Weights of a small mixture-of-experts language model, trained from scratch on English Wikipedia: 432M tokens.
Below are experts of layer 9 (counted from 0) of a mixture-of-experts language model. Rows are named router (the router's row for the expert), gate (a neuron's input weights, with its number), up (a neuron's input weights, with its number) and show model dimensions 96-127. Each number is 500 + 25 x the weight over its row's rms, rounded and kept within 0 to 999. Numbers have three digits each.
Before each expert's rows: "comes after" lists some tokens at least twice as common just before its tokens as in all text; "mostly gets" lists some tokens that are sent to it at least half of the time. This comes from a sample of Wikipedia text that the model never trained on. Tokens count by the router's weight.

# expert 7
comes after: " (", "1", "2", "9", "0", " H"
mostly gets: " pr", " profess", " known", " old", " short", " music"
router:489472460494516456529483514510535528484501538546531531477484476495490477483495486497520547454487
gate0:488539500539506464507484511497516507481454516498507522472479535458450480439471495481491514488539
up0:482466492478486484503532524480512476469576495487487511525515469550542562468532521498497502528572
gate1:497498510563508510509487449506518509486434491507473481474475494516535505523531502464529509465502
up1:538534497500513513520487503549491450532486502514559489533549485512503479508470480487472525527529
gate2:481480514500477529525530513491512488486486517528511511513464477500525439512473480509507541462486
up2:505501509543537499516493501501513493511505485459485531519478522490463524474529486514520538511536
gate3:535508499491481456522495550539550494484497501497515483503485516524524514475498488512534489492486
up3:542518475535506524522530511484487473443520503519462537522496488524485562520523468521454469511484
gate4:481505489494521503535478501494449499485498524479498498512476529509486468455488521481490555499522
up4:440499477495495508490505536507476521512480509522514529423497525489498511484508490503487523482470
gate5:474462466470492524543517492496530511517498512501517525475481501518447504500481511501522511458525
up5:498436492488452519516516519494475478492472519520477496513574463510509472490494475520493461505510
gate6:538487509482499483489472511497559491462493552561496471511477447507509452521513500470515481471486
up6:494489539479500569498527515513521471580511484547539512507523515537487520493508489455524507472491
gate7:535462518505541525500448547475497546517537474554527490504506496525504517519517505514513522487528
up7:529493507522511485523451502493525509510473530550522471467493519529496516479468540524528487453536
gate8:480534518507483523515508499527491479496480559495521544478519510519491550511458450537470472441524
up8:473512510532493507511481483508447493550483511522523452539484470434530501482502498537485510487471
gate9:438508550514541457496537460545432494464474513526510536489509498492486504486494468471505485509471
up9:505503523535467491473504464482527485510485502467497487480508517512584483474506472466484492480473
gate10:447503514511525477479526512485465490485487493564504513501510533495549478464510448482503506461495
up10:516483512524511494513500490495495473526481536499489482512484476527544485495506481511498511534520
gate11:513451506534488532484484532475484490492501485500559516535461523490501488512493512463534500459520
up11:491508524485482490510527425501511515484466473508494485497478502481478514520527504563516498497515
gate12:467536516478494446493523540517531531508528479530508499497469477525521478468488474488525521479473
up12:494492492501491504460513535531504515455462482512493526502527492468517504495487491542510537497493
gate13:475489494490517459519473491493540515515503459573495543529526509505478513504508470523480547524484
up13:505510447521515520501496502522513498541447522536507501467497508491519533453507509455497504508496
gate14:516414499481499519480508522483500512511546478520504503461515475544503461467502524487504512501501
up14:538489450503479541564562529513501503475514554481499518520504519512539523510534506496469516534434
gate15:519479489511514516500481520513506480483512521520514510481473497514507525379519505495513490467534
up15:485506494518502497531464502504505491524511472454489461501470531479481525531494531538514509547477

# expert 3
comes after: "\n", "|", "s", "ed", " s", " st"
mostly gets: " and", " with", " as", " that", " to", " on"
router:549502474548509498474477518507506499531462521469491559523509506482490455489461499441505503452520
gate0:509491500489463513498516489498520533527464487524478497449497504526527459476507512502479504495482
up0:531512507521468488506499502505500462447525469506471489538493479494497546465529527484513487469520
gate1:497529482487517462467468497505454514521455492512490490512492491514520446493509460482498507504543
up1:494463537475475491526500499496539512518488490497514502511462471504531523536537490524485537563522
gate2:513585494486527465488487466524519507515461506517484566464513519508531480476501479484478495497504
up2:495554479471504498505500458481478470491505509506482523491470493492488506496531486489533519524487
gate3:501530527489459481516486493485502518485491517516530505523535505523542486504504517446469476512469
up3:521521493481506500505514520506469532517524502513478447479514490515498511528504474514470494537502
gate4:461480523517514458505512515473511521505469463502507565450500497494532472519497517473450531468482
up4:527525471514499512492461472479481517486495464530522513525500565473490498520482430546503485498497
gate5:499491506521488502497472485488502475522446484522482523473464513473457475488518527503510480486504
up5:491462434489484514513522497511503495477497427534521511526521524504523504502515509518487535521446
gate6:473481493541494512491507449534491477482471496515479509584495512481535520477518490525464484480477
up6:510528518455545461518488511494517468468486514438501553464493473477467486472499502494516507510522
gate7:503518491565503509505465535485490519480478476501516477458500531497517490492483506489529468505501
up7:537473485545506500494433543518542526519485548523501489512527542504485462486521440473509497469491
gate8:510515527467459498493530478523513503511515560510498513516460520532544514512488514485481529466525
up8:502510489530429497518481479516464465550502510486468481512491516495513490492508482499435534518524
gate9:510492508528508482511488509512513458477484458482476548529543496481503467427512521475500510480456
up9:494539492512504492506464524490504506511492491461518502529460554583478463484528504515495521539518
gate10:521469466518527523477501527534488486530500497475508501554541496509492506500507539559568495483552
up10:490537495511525487509465536514531527498557477471503512511501531494511527507500561528558549506537
gate11:453507469463507511468468494501479481512480503466486506467507483496503459481471482489507510471485
up11:486478506503501505551547474518500478482493489498542505504494458481532523476458504545495488465453
gate12:495466514516473488495457499506538521502495515510548524492484555462467453459515510483486577535476
up12:470503455485557529494486498464505491513510492492515496501511543489508503515579486474504480524511
gate13:513520540501507519491511498521509510475503480508510468522501493483444502482492587486492507502441
up13:500460500505494486513526463492511493525490528520478514471451508521507478528507491543528482495503
gate14:507533497504470527499466496495515488492488520487523523527510489492475538492495525487485464437512
up14:501500496439541528514510528509511484474519492449497482509493494526483475477543488544521551520523
gate15:481511500555571455507518521526496448479466492533505498502444465440489455487492517490520496461534
up15:457511517530473496500500521489545481502544532501511506469490540495531530516511485501515521491507

# expert 15
comes after: " ", "1", "\n", "2", ".", "0"
mostly gets: " one", "′", " late", " four", " second", "On"
router:525445490521568491495510480523514455476501505506487512507516478490467473473513517508529483508510
gate0:572520497479507479501490450478497498460509520476507497514533493468505465475487507527458495516477
up0:519542517534517494528468462474516497482461542531523507530483515507470503488513508525482549459496
gate1:497473509478513499464537518526477486479536461508484508501455486529505506518473489519509524508525
up1:498522464486495483522524514517506509472510570484537514488506531500482495477486505546492493500505
gate2:516505484531508568450477477470515505501480511551515501530505509517497480505451487473486507506470
up2:473471541479485500507513504495471545485506497478508535524480521519473528493507496484522498534544
gate3:483464516515506477519503499508533528463540533546518525497476492504459460490486508516525529484470
up3:531521509500518452472487523467537506472501495517551485488491548499467503517513492503531529515499
gate4:499475543473521477496513509516526468450495482557483506433478500515516526474507528515523525503485
up4:452498489526450516529504530516494481551502498510503482464516505535531529532483488474481544522445
gate5:505497492500518489568512532494505523505494529513489507505497485465452479475522496536507487499498
up5:486519490485500500498518526499484448487548479486488497510509477511513462563472530491557470456473
gate6:523496472536497466500497537527506529501518485509478464520519504503499485505448483496457509502493
up6:499533519489486533503452504496500480491546502472557455496550526502504526504459494521470515520514
gate7:521487517476524456525512516538559510523530485536495525526514489509491515507489547477457476537504
up7:507540549521513485525488522514529522529492502524476492530476507532515482540498524533489482476432
gate8:489567454501540456546516505527503478519496517484516481522489490456490512485506476498568498495516
up8:529453539494503511508439482485533520489476476471510538528503523517494452502488483516523487474527
gate9:502475542494478535485525499526504474500494474484502506485505499502543487489474515491497481480493
up9:543484549491534493499501501502471496513510478483520549477498455468537527492504473505524479456464
gate10:568515543534448479496524504556482502483492489506489489462516476529542528514530521479514489520494
up10:504467462483530499443493498512452532524480459514483486466516504533522474495527496516475511466492
gate11:482504496506427449497498465531493462493524536474506507477533504495545521465509478513481463513480
up11:464532510505511481488445481463499497550478486509520492457501499506571463500524505485526487498504
gate12:508541526515505486495502472453502502497495498512497533526517526468470528443493453499459486491508
up12:469478538552480504529483479496538492529479479514512488505538528519483505452479460472486501503465
gate13:484535499492479507512498478491484491517528516477499505493486493467481496522508515479501507465554
up13:474515497481492465498497469460498524534509500483467510529456519482556505510482499512517541481523
gate14:516477481495501459491490443524512439516479500533503488510468500510465490480522519472477482478502
up14:525480483527473501493481506508524487465473531482507452493477535480490521487498518526482524506518
gate15:498511513541462448519493501519507512507520498541495492485520489502498485477517508544517542480509
up15:496504466497508515506521476439539485492531461490484524535523508578504482508474491526463475535504

# expert 12
comes after: " ", "-", " S", " s", " (", " c"
mostly gets: " un", " cl", " wh", " sh", " al", " le"
router:475491510512546462467484489483512490494471509477533540478492481497451509482474526507543521445525
gate0:481471495556518498502483511499502495492535517515541494494475468517493494490464463502474468467480
up0:500551455511464509512480518509467457509513525538484467528497537501489516479477534542514533549524
gate1:514498499521518471510492507544507484473451505513517532460470507509522500470518462529509508475500
up1:491478514456504514486469521511504479503461532448483482484513518480544522517499474459481497523453
gate2:493456473502498467524544478532481508473472536502514551531430485444488461486530506485532435497517
up2:527521512510534484471527510461482514530514485522509563505481464488479425469531468475509461469514
gate3:504498512531506492505520523503520517516483454525552503509482482487465498479481478502496519499491
up3:500553516520436486547497470498539553484478469510505502472491513477484545526482513481483548552505
gate4:494466481474516455509525521498524534522516477495543513489488460483511519464520508510508503502500
up4:466549515489502503507506490507473490514475456498507464444510507512497539519526497515502484510450
gate5:450446535513499497480507494496490525505504497537549530468492496526494508479511512522560529531546
up5:546480462506506465512474522520461501526487494527518485494508520489518481494505485465469481460536
gate6:505493483507493508483514476510512514508459476525549537516498575514499528490494506515547500451497
up6:520500501503547529495462516436541495479513526479532525483465472531489545496474498533483515502499
gate7:465502513481526471495541481480454537507472475506501517471503484474524537535507459504495509507512
up7:505518513521502473492521503477469540494491490454554548509498489515487467528485466460537490493525
gate8:492523530528530471501474536524512468555521491520540514523515485485516502465465500488549477494480
up8:452473509519497495477528492507543490504528489502452473543433510443507540506500510488545466453510
gate9:502482507513485483494468499524516514486511497511476566492463524486491499482476518496485526497494
up9:470502488481533564479487503505503507501494516466485465511468499470478498495501466479511451501480
gate10:474505470507510483458494493472535496516491519522521459505504493500470528464514522460499495481537
up10:524498513489496556478475475465504531539438490478484508529527479495551503475504496515502550496490
gate11:448494521496511492455509457485518465482470526506522533517510477529468471510470500493504512496524
up11:458488514485517534519509504497499500509499504479492464439480517512472512431452529522507541499489
gate12:521465540516499483474527512541462512464545518520468463510491493485517520476503483523526500487535
up12:515495494472491522528488504483480477537551506480511476488486520479465488522517482541515455507492
gate13:484486508539531491466484497519497488483461501502514479486475501503487521444460485520473492457511
up13:508464538450497485520598455497515466462478461521503480502529503490485519481493503510532482495526
gate14:473537494546538488515496496462476506493488525457461520500509498524487490528486504436530577486514
up14:492522447511547522515468523504497464503486484446489482522489490500547513486451504484512508464513
gate15:504533483482528468507499480477526513494474496500532475483481511518481540458504495500496503486559
up15:528481515502497512527525461498517524512511479507508440526510546491472463476501524510520529527505

# expert 5
comes after: "\n", "-", " of", "'", "==", " in"
mostly gets: " the", " The", " \"", " a", " an", " his"
router:469442515557533522509514521479485470514483510500543539498532509515463468508504513474535459453470
gate0:515487540494461487489481464471548490497486484548533494478462485500519490506475468520529544495479
up0:515549483451528484503501473522497520476498490449491481516506498530480474532464549472489455487478
gate1:461543484548542508514481523486492489512462479508460503508535524466567536542522518510520476455507
up1:483473464523508503473514508501488501518522516493512449465517530495463494487529510471502549511473
gate2:484554492530507519475505484512456510517522537484568500500522535507465505517513501462472481469514
up2:489546530445455500535508508523461479539549479494485471475530514489546453539494518470509481485474
gate3:456489504532483490520511560473481484485490485542568529494482500497520514481503486510476528535480
up3:463483503515483492500513531481492452501474462457484499494488492500577491521513496527480532537510
gate4:507482485480462517526499508455526464489527550513451522489481497545442491515500557485499464469479
up4:513497468478468512495501517487492516441540513540501501558561509507513493503518517457493508487538
gate5:499533523482500499528470484448497512502517555520515483503505489524461513482507536532485511484559
up5:464489474463472510484501536504489506505463501518488515497506488503511519473482459516504503504516
gate6:453506472537492497525472473523480515552492485503521509529490489472507480533526510510487492472518
up6:518495584506533518507531463487522504483461508511506450522477491515481497488528472507502467469506
gate7:456504499486527472485485468469513496480568474462488559524494469448479530508490528534509496479525
up7:456445519528491482462504485455518476477487507501500528493488527451523502487518527475447512506497
gate8:478525499492530511517472542486471514461480504475536458541516516501478541530504497471537545485508
up8:495509510480521514480493494520512509521480459487493482498483509497487498511500450520535469491515
gate9:538495500529502489479485526478495511493483482519497520466462496500501511525521502487514517478474
up9:513556470475470471519501443513486502441522560461489471554456484546517488515530539512535518511556
gate10:463482511541503511534504450506538516505454503508502550519467483514506483466507493503485512542466
up10:542527497467531481516496486518483504459457495516514504507509483483435503509508518458491475474469
gate11:513521482470531526502449481486517495517519536463517529502452513491469535490524516458543472536545
up11:550534467469507519495460535507493460520497512486509520454498502473462530477505491493533508504487
gate12:493499531514517486537535511484542511531531435525508508529498506493490542493508511481485503502459
up12:538481504528495521543509538501516490540479491483526440484498489524500493481533455509517468540505
gate13:489536444507486498486535516486499517497487514499558503496519563469471536459494525490486458497490
up13:493501494468483504489543508508445470553516540508504515509479490498460480548501472508464467503486
gate14:481481483494471468497508456482495529483512460493465470533519509478493458518493489509489488443503
up14:481435458508464471503514522484507455538500506506512470489478526495498542527518491536539506539492
gate15:479446498510470464481468474489515504571500497471463498506469521463498492496494461465488462525510
up15:524469483498536490502489505514477559465486526484492466486528472508489523497529538520514488502514